{
  "n_experts": 8,
  "router_score": "softmax",
  "init_std_router": 0.0297,
  "head_dim": 96,
  "norm": "rmsnorm",
  "positions": "rope",
  "init_std_up": 0.0175,
  "optimizer": "adamw",
  "beta1": 0.9,
  "doc_mask": true,
  "dataset": "wikipedia_en"
}
Below are experts of layer 3 (counted from 0) of a mixture-of-experts language model. Rows are named down (a neuron's output weights, with its number) and show model dimensions 0-191. Each number is 128 + 32 x the weight over its row's rms, rounded and kept within 0 to 255.
Before each expert's rows: a language model's description of what the expert responds to. This comes from a sample of Wikipedia text that the model never trained on.

# expert 0
What it handles: Copulas and function words
down0 [ 84 147 113  78 141 124 161 168 108  92 144 114 178 169  92 148 127  77 168 136 128 148 118  73 133 136 127  92 135  71 159 117 120  82 121 162 163  67 132 156 112  81 136 163 167 108  92  87  91 146  71 120  85  73 142 136 184 143  69 142 118 118  94 101 152 126 127 154 120 127 111 151  30  89 112 136  82 120 193 196 112 145 158 176 126 109 138  78  77 130 139 101 112 158 134 149  83  88 122 141 144  37 124 111 121 105  96 179 104 139 117  98  98  71 154 111  43 125 173 146 181  93 106 142 151 151 129 131 125 129 114 102 124 219 162 157  70 133 178 117 173 127 107  76 177  97 119 148  94 133 141 155 131  95 124 155 140 102 119  81 115 143 144 139 175 153  94  93 112 153  87  97 107 141  96 180 112 130 136 133 104 117 127 171 156 159 117 156 116 154 118  95]
down1 [126 101 156 151 149 157 160 153 114 105 105 104 103 124 187 109 167 146 109  40  91 175 154 144 162 109 113 133 168 141 133 144  99 152 144 147  90 135 149 126 115 194 120 101 133  75  73 146 105 116  97 149 147 138  47 107 142 101 164  54 140 137  68 133 165 132 124 154 135 106 161 152 121 117 141 146  93  84 141 113  56 167 118 131 104  96 129 212 126 104 117  71  62  78 147 152 193 120 120 154 137 143 117  99  93 100 154 132 169  62 130 122  37 171 118 120 138 124  95 118 134 175 172  81 169 134 141 151  80  97  77 151 112 144 114 122 137 136 157 173 101 150 117 145 109 133 105 113 103 185 101 107 138 167  97 172 138  98 120 146 122  87 141 163 197  81 129 129 128 135 114 134 128 125 104 140 132 136 115 132  24  86 158 184 119 131 149 143  79  93 136  70]
down2 [126 122  46 133 124 109 116  87 134  81 113 103 220 147 142 119 190  85 120 149 108 153 125 155 126  90  99 115 182 138 120 121 111 184 135 176 145 106  88 115 133 141  84 158  75 110 140 140  99 107 152 115  83 142  81 178 115 151 113  99 143 116 143 181 173 102  95 165  83 145 110 108 129 125 126 133  66 126 145 166 164 167 112 118  71 189  79  83 115 135  82 143 130 107 122 123 160 142 124 102 106  56 137 139 149 136 102 109 104 111 130 127  88  92  88 159  86 150 130 113 109 128 162 100 109  88  97 172 167 138  85 128  95 183 163 101 171 126 180 124 133 115 138  96 112 106  81  97 175 104 156 112 166 110 147 155  94 116  98 149 105 157 153 152  96 165 255 106 125 109 154 134 114 111 124 110  54  83 145 195  95  84 127 177  82 111 157  81 130 109 114 115]

# expert 3
What it handles: Sports and competition terms
down0 [128 133 105 171 130 122 183 115 119 104 163 147 162 152 126 126  93 116 105 131 144 159  94 140 162 102 179 136 121 129 164 162 104 139 206 148  84  77  68 110 105  90 106 143 147 136 148 133  94 225 157 112 140 152 167  85 130   3 183 156 147 150 135 137 111  99 146 108 112 126 136 136 115 132  90 121 121 121  84  93  82 125 131 107 150  95 108  96 133 197 125 146 153 125 156 114 161 134  94 180 167 149 138 107  88 119 124 115 152 179 106 159 192 117 156 133 136 162 104 136 140 166 111 125 106 181 104 134 125  85 100  88 173  52 151 109 173  74 149 170 132 134 118 127 158 107  91  79  53 170 114 147 205 107 167 110 105 123 163 121 165 139 115 133 132  97 122 200 141 144 128 181 122 126 134 129 114 157 143 139 106 126 174  78  96 161  77 183 117  82 148  73]
down1 [109  91 132  87 197  73 117 136 149 123  92  89 114 143 122  97 116 141 121 124  86 109 161 135 146 142 143 139 102 185  96 119  87 111  37  93  90 143 117 147 112  79 139 127 123 110 131 122 121 158  77 128 133 185 139 117 100 144 129  98 120  55 136 100 145 164 144 132 108 159 159 115 106  97 126 133  67  72 137 128 128 121 103  61 178 168 146 105 103 173 126  91 100 176 139 151 149  82  96  98 146 157 149  48  91 144  99 170 158 151 130  89  71 135 136  88 166 119 214 131 140 111 130 134 100 120 110 122 114 157 104  84 123  35 115  38 141 149 108 155 115  74 132  56 125 148  81 133 187  71 142 121 190 134 111 151 135  64 108 146  90  83 137 105 104 127 114  90 115 118 142 110 109 126 120 185 167 111 141  86 127 153  98  61 139 112 103  86 135 118 131 114]
down2 [159 107 150 166 126 197 139 138 134 189 133  97 121 149 144 175  82 145  96 125 122  84 162  50  83 122 126 112 139  63 101 153 148 114 180 125 168 141 128  84 107 170 145 112 136  69 140 128 171 132 121 163 117 102 103 129 154 129 169 128 123 126 136  94 121  79 116 114 137 117 145 111 193  58  99 103 102 155 123 177 128  68 112 124  85 129 126 111 151 123 125 186 144  53 142 169 220 113 123  90 149 156 184  89 106 101 120 135 142 183 129 170 110 161 150 155 181 118 123 120 116 122 104  81 186 120  74  72 118 147 200 100 110  82 133 113 139 149 116 138 129  95 109 154 151 178 132 116  89 129 131 178  60  96 144 131 131  82 157 106 116  99 136 196 103  92 152 169 132 119 108  63 149 146 165 118 167 128 140  99 123  75 106  73 119  97 173 103 149 144 123  67]

# expert 1
What it handles: Title headings and names
down0 [109 124 105 101 126 112 145 151 123 103 144 138 143  94 137 119 122 201 156 114  99 150 100  51  91 111 171 156 139 142 151 128 125 122 139 177 142 126 151  94 115 137 181 159 150  92 155 172 134 179  99  92  84 149 116 141  65  55  81 115 164 140  80  71 126 166  70 117 164  67 137 180 124 138  70 155 126 139 116 114  48 118 113 135 174 110 117 137  95 122 126 124  90  73 121 102 110 132 111 109 177 145 147 128 106 192 172 172 150 131 113 129 123 137 139  83 155 188 146 148 178 111 104 114 171 127 119 161 148 143  62 156  86 149 144  66 161 116 139 186 137  95 165 162  91 179 167 105  97 121 124 146 148  56 151 116 124 120 160  72  87  81  80 172  80 141 205 148  60 175 116 136 113 120 152 113  85 120 156 140 170  98 154 129 108 113 127 124 126 109 157 100]
down1 [111 133 107 147 136 136 123  99 150 180 132 138 123  99 132 157 146 129 132 104  71 150  57  82 157 122 171 178 124 146  90 108 124 204  98 131 141  93 120 187 157 110 114 163 136 120 184 126 116 122 151 136 169 116 160 174  99 129  78 133  82 109 123 138 172 102 140 128  96  96 151 171 154  77  89 101 174 124 135 105  67 114 135 142 113 122  98 160  84 146 100 129 178 131 126 153 129  89 141 152 164 117 111 153 177 183 125 144 101 174  36 134 100 132 129 130 120  85  95 148 153 149 111  81 123 190 121  95 178  60 136 116 110 131  89 147 121 199 133 135  28 139 166  98 160 111  72 167 156 148  98 141 147 151 116  80 130 155 162 114 137 149 112 162  69  79 158 169 107  96 171 129 164 159 105  82  82  66  89 114  61 151 112  91 133 113 121 187 120 145 119 143]
down2 [156 122  70 167 118  70 141  75 140  41 120 123 177 136 101  88 163 176 159 137  85 149 113 107 152 106 163 132 176 146 106 150 134 120 156 128 128 122 166 159 166 127 115  76 176 141 181 122 148  98  80  82 124 107 124 159 159 155 105 127 141 106 102 139 147 210 103 143 137 116 168 121 166 123 120 191 124 106 121  91  91 132  96 125 118 167 132 165 133 134 180 128 125 112 148 155  70  97 138 138 132 131  59 137  58 158  70 125 131 110  81 109 131 155 137 175 105 104 124 111 162 129 113 177 140 198 174  71 117 150 169 122 164 133 149 105 123 139 117 142 157  90 174 119  94 154 127 157 135 127 135 121 129 105 198 175 108  74 143 215 108 161 178 121 125 135 188  65 128 186 129  99  83 115 127 109 117 192 171 167 154  82 121  87 137 138 106 153 102 169 118 179]

# expert 2
What it handles: Line breaks in infoboxes
down0 [143 133 146  84 101 132 119 145 137 147 194  87  79  94 104 114 147 154 119 177 126 173 152 170 114 153 167 176  96  89 148  91  76 217 127 122 118 137 153 134  40 119  35 140 143 174 116 134 151  98 135 107 125 185 138  98 131 145 173 110 104 164 103 140  88  91 133 138 164 135 166 110 136 122 141 124 136 139 144 171 119 117 122  97 148 125 107 122  90 144 143 147 156  70 119 109 145 181  57 124 138 194  76 136 138 152 130  98 149 117 147 150 145 164 156 137 183 154 112  52  98  58 159 174 133  93 145 152 105 120  73 112 184 127 174 133  91 135 115 193 121 156 102 124  76 127 151 155 136 125  96 121 168 124 126 153  54 137 100 159  91 108 156 124 138 148  77 129 134 135 165 109 136 146 156 177 197 137 135 125 130  77 119  91 129  69 144 103  83 151  54 135]
down1 [ 85  87 119 138 149 125  76 157  78 143 174 117 168 123  73 170 128 120 132 135 168 177 124 193  56 164  87 106 113 171 115 178 173 111  97 127 140 107 167 105 109 111 195 166 145 148 142 129 130 126 108 101 141 126 113 101 178 122  39 107 144 102 152 167 124 159  74 131 138 109 136 136 154 196 163 117  87 111 181 146 155  88 159 163 122 142 104 124  81  94 159 168 102 166 125 139 110 100 153  90 130  83 125 159  92 139  80 133  90 125  98 103 134 135 107 155  64  89 182 105  66  96 115 133 122 168 139  94 144 180 135 123 118 156 161 192  47 194 138 143  91 119  88 125 103 113 138  54 142 119 169 137 148 152  98  96  96 119  78 137 166 145 144 145 133 173 164 141 166 135 154 159 111 136  84 176  76  75 121 143 123  82 127 159 172 114 136 157 111 131 146 104]
down2 [118 157  72  95 154 126  86 119 132  85  89 169 120 134 167 141 144  92 119 115 133 112 130 118 109 108 130 131 106 116 139 165  90 231 144  83  58 100  75 153 171 146  70 146 178 109 141 120 177 170 150 147 121 139 110 153 153 133 163  99 143 113 116 166 121 137 123 117 105 160  89 157 147 112  46 138 103  68  97  48 149 122 122 121 107 127  23 132 144 166 119 170 160 178 140  94 167  88  96 185 139 151 120 104 146 140  68 186  88 114 135 121  60 123 113 140 128  96 104  55 147  72 138 111 166 137 154  78 145 143 193 112  77  36 158 173 163 159 158 122 131 117  66 109 102  92 114  83 149 126 120  95 101 152 169 159 131 142 121  95 128 167 157 119 126 117 129 110 124 136 132  86 145 109 157 121 133 118 126 141 139  97  75  96 151 119 145 139  97 148 121 123]

# expert 6
What it handles: Historical narrative events
down0 [133 149 118 153 133  83 137 135 148 118 104  95  64 130 181 126 144 123 137 165 169 145 123  99 134 100 162 122 137 108  73 112  96 170 157  81 152 116  97  91 154 153 112 183  93 126  73  78 116  42 191 134 112 100 148 131 161 189 168 144 156 155 152 151 130  86 117  50 153 106 110 165 111  34 145 102 127 121  75 142 128 155 104 119  63 146 108  87 121 154 155  81 127 100 109 104 142 102 164 121 119 123 122 128  90  95 152 123 151 167  70 136  49 102 135  88 226  80 156 110 111 132  95 165 134 156 152 121 109 158 123 150 146  38 138 118 174 134 100 130 138 139 134 109 151 167  98 112 141 132 124 154 120 153  90 138 112 179 165 151 175  84 122  61  62 143 152 105 100 154 130 112 146 158 123  72 149  82 132 133 151  75  72 137 144 161 132 109  97 119 131 113]
down1 [ 79 122 101 118 109  90 108 128 151 113 166 151 154  95 198 159 117 151 100  87 148 148  89  94 125 106 127 121  82  71 154 160 119 217 108 153 118 206 149 138 129 109 162 137 160 126 131 161 120 162 125 159 109 116 107 106 104  92 137 128 157 199  83 115 117 163 116 149  71 169  89 139 134 142 115 117 120 106 165  95  38 174  88 118 134 105  81 135  93 154 181  96 126 157  92 121 148 172  92 136 130 116 143 138 145 171  82 117 117  87 134 118 138  90 157 177  79 169 124 105 158 136 144 163 138 137 115  86 135 147 134 101 142 139  63 132 117  94 130 118 132 105  81 104 135 148 123  24 146 131 172  53 181  97 136 159 139  60 159 132  97 165 153 138 126 124 163 142 117 146 105 152 143 112 177  85  59 151 116  86  83 114 119 167 131 155 124 193  89 194 157 144]
down2 [115 123 155 182 153 140 129 103 105 216 162  65  86 130 114 176 158  92 113 107 124  91 135 109 112 126 124 126 125 148 137 161 160 117 139 120 107 128 133  88 154  92 125 135  75 121 191  98 136  77 189 118 182 155  98 155 119  78 127 187  82 127 122 120 118 146 112 145 108 156 159 127 141 142 102 106  98 170 153 127 133 143 103 144 124 131 140  82 137 191 124 140  66 167 127 127 128 108 102 124 124 114 125 166 104 149 117 118 110  94  91 116  83 186 152 135 178 105 118 160 129  93  99 118 161 149 123 127 121 119 125  95  71   0  87  61 116 116 120  85 100 161 164 129 129 194 129 157 174 149  88 100 113 137 117 150 132 126 156 119 141 101 130  85  74 112 169 107 120 151 134  29 128 149 132 131 208 155  95 102 136  83 139 120 106 170 133  87 151  71 113 148]

# expert 4
What it handles: Table cell separators
down0 [109 117 111 144 139 114 124 120 147  99 118 123  96 119 122  88 142 169 150  33 178 126 129 117 110 177 177 131  66 128 124  99  93 118  79 112 109 138  93 109 120 130 237 164 120 135  86 155 119 152 157 130 135 112 105 137 153  51 104  52 119 122 167 140  76 117 108 156 125 137 176 146 136 116 132 147  98 127  84 134 142  94 138 150 205 125 115 121 120 115 100  98 170  78 142  96 149 139 204 103 111 147 166 129 126 174 127 156 139 113 177 122  86 129  53 130 155 129  98 120  94 177  43 129 162 150 139 104 132  80 131 113 123 157 139 130  71 150 138  90 105 155 128 142 150 120 124  97 178  85 129 103 115 106 149 129  91 174 144  99 114  99  72 107 143 141 121  97 107 171 166 172 200  57 117  81 149 121  89 141  93 154 159 101  95  68 148  94 154 161 129 200]
down1 [151 139 167 187 115 109 107 150 108 122 165 164 151 123 133  75  97 139 121 187 115 111 122 103 115 164 152 153 132  89  98 167 157  30 114 197 165  95 138 143 143  90 154 127 142 159 114 105 202  76 172 152  73 157 157 162 144 130 134 103 165 141 131 167  98 126 107 124 138 135  84 158 138 186 143 134  96 123  53 146  78 152  52 119 161 118 151 179 150 171 130  97 115  87  98  97 119 190 117 147 114 105 119 114 128 173 106 106 116 140  78 140 135 141 158 109 172 118 160 151 164 113 107 133 119  97 101 123 121 135 176 112 125  77 124 104 143 113 121 141  80 140 135 114 115 112  76 122 243 108 141 158 110 105 104 162 171 151 113 178  81 108 162 162 111 130 120 160  84 157 174 107 128 165 120 123 110 115  88 104 144 140 113  39 201 128  86 112 120  91 143  66]
down2 [ 93  84 166 142 130 132 124 106 112 118 152 113  88 126 130  93  93 167  79  37 101 137 174 122  98 123  94  80 112 145 200 102  85 136  71  71 138 114  57 135 133  91 155 116  89 144 152 163 111 131 108 105 145  91 136 166 155  63 123 123  88 115 105 123 108 138 111 117  52  54 157  67  95  90 169 103 170 130 156 104  82 119  68 144 165 128 143 132 135  79  70 111 164 144 178 112 137 118 179 105 125 152  80  99 122  91 141 133  97 110 142 124 131 143 114 189 139 133 138 126 120 130 105 131  76 164 161 109 130 114 171  98  76 120 133 150 122  82 154  96 167 115 127 138 128 143  80  79  87 151 191 116 118 167 170  83 113 123  82 113 151 115 185 119 160 107 103 159 100 103  63 105 132 116  94 166 176 148 146 142  78 136 134 118 128 160  80 193 140 122 130 196]

# expert 5
What it handles: Biography lead verbs
down0 [113 174  89 132 114 124 107  79  83 144 153 161 100 123 123 137 129 100 126 161 120 124 116 175 157 175  72 160 134 140 109 188 160 156  71 148 140 131 149 136 171  87 106 155 196 106 124 193 100 144 108 193  97 117 136 139 133 186  67 127 112 111 116 193  78 121 121  87  76 120  92  95  87 130 175 109 104 126 118 119 183 147 106 139 130 115  82 124 121 116 128 208 126 149 135  90 116  88 116 135  92 169 145  98 145 116  12 135 127 118  82 150 195 126 100 150 105 107 110 139  84 136 108 158 169 133 118 138 124 170 122 128 151 189 115 221 163 158 162  94 136 111 116 123 137 153  89 127 104 125  90 125 124 163 102 129 100 137 160 135 134 185 103 107 115 111 117 121 142 139  70 196  72 161 146  70 109 138 109  82 165  91 128  96 107  52 115 160 139 133  86 125]
down1 [106 148 156 116 146 208 158 167 133  77 138 111 139 172 150 110 104  80 154 144 105  59 164 121 120 197  73 133  84 180 174 108 193 118  85 136 131 199 161  99 117 115 101 133 154 129 198 142 155 119 123 123  69 137 165 155 144 136 160 114 165 125 150 100 118 140 196 101  86 105 139 133 106 126 132 114 112  94 119 132 215 149 131 131 155 104 240 110 128 165  65 131  87 105 125 140  77 127 148 152 124 177 120 152  81  81 153 112 136 121 155 186 138 121 123 125 114 147 131  74 156 121 146 120 146 106 131 129 136 145 144  93 108 118 160 103 129 134 172 185 112 150  98 168 161  98 139 102 101 143 113 108 113 137 136 129 149  79 179  64 137 133  90 134 123 102 139 120 146 120 110 156 124 155 112 119  74 152  48 234 145 101 179 119 131 122 168  86 108 115 132 157]
down2 [139 162  99 135 161 120 117 154 177 138  16 133  97 140 139  86 131 121 103 188 168  68 109 162 124 104  77 203 141 153  86 148 108 143 157 106 119 124 143 114 153 111 137 172 203 177 110 119  83 192 112 102 130 111 167  79  97 121  99 155 134 161 140 130 132  70 131 121  72 110 134 114 138 184  91 145 109 101 102  94 173  77  75 110  92 164 140 111  99 133 107  75 122 123 114 134 135 106 188  99 150 155 165 160 122 132 118 155 159 131 155 189 154 112 164 126 116 134 117 149 133 148 133 120 140 144 104 101 104 120  95 106 148 173 120 158 107 166 143  65  88 153 141 162 113 123 121 194 127  84 182 192  99 125 153  93 156 127 167 175 113 111 112 168 139 141  88 177 157  91 158 169 169  64 136 127 161 105 192 137 103 113 134 158 107 164 106 183 101 195 114 160]

# expert 7
What it handles: Taxonomy name parts
down0 [119  75 140 140 131 152  68 108 149 146 120  38 126  85 177 147 112 174 132 191  87 126 112 177 165 166 165 178 178 136 202 148 172 217  90 117 104 119 136  89  64 141 106 130  81  89  88 109 135 115 116 112 156 166 143  97 193 124 147 165  98 113 159 153 121 120 155  98 163 140  59 118 133  74 109 113  95 135 162 146 155 102 101 167  97 157  62  98 142 101 150 182  56 131 110 129 170 146 127 144 139 125 162 148 114 118 114 126 166 135 171 106 110  88 129 160 116 139 116 103 126  87 128 115 145 162 101 157 144 118 133 122 142  15 136  89 108 113 118 141  98 146 128 100 136 124 128 163 116 149 178  77 102 148 119 108 189 119 133 142 138  89 122 160 142 187  78 132 159 114 136 128 144 162 151 210 143 101  95 124  87  99 109 105 129 119 145 122  66 164 129 111]
down1 [134 173  71 167 186 159 169 112 138 114 122 127 112 121  86 115 130  74 136 145 122 173 122 126 103 125 129 117 124 180  96 171  84 152 124 158 203 136 192 130 120  94 172 187 146 113 146 100 166  99 145  81  90  46 136 120  60  80 197 122 172 127 113 117 129 110 113  88 158 134 146 100 131 113 154 110 139 120 135 162 129 122 137 117 164 108 165 111 102 153 110 125 142 133 134 116 102 126 112  89 174 156 140 133 120 103 141 131  93 158 130 111 200 103 101 101  97  77 136 143  96 153  55  50  36  91 124 131 167 182 157 135 142 149 131  86  89 137 178 117  96 107 155 138 136 121 118 117 186 168 123 129 136 188 147  95 100 158 156 122 127 156 128 174  79  97 151 158 143 156  92  95 161 178 195 119  82 138  98 142  90 130  92 140  82 116 170 123  96 168  56 159]
down2 [140 110 154 139 149 170 187 171  93 190 127 105 131 142 169 151 117 149 162 119  57  87  94 166 133 119 122 132  89 176 172 109 104  96 153 134 189 158 135 123 106 133 133 133 102 102 140  94  80 171 118 119  85 178 146 161 103 156 188  93  73 184 145 137 152 145 164 115 177 119 134 164 109 133 103 118 148 154 144 116 107 120  89 130 153 153 119  94 100 104 147 128 167 142 159 129 200  63 124 200 155 167  34 134 165 117 176 114 170 134  88 123 100 134 146 136 140 152 101 137 106 139 144 107 164 137 179  84 120  93 141 114 147  61 129 122  89 102 145 130 208 135 170 143 120 111 130 192  78 143  97 155 155 135 187  71 197 112  91 130 153 109 121  80  87 127 114 120 130  88 103  74 115 140  81 111  93  88 100 129 127  87 127 100 152  73 146 138  79 162 159 156]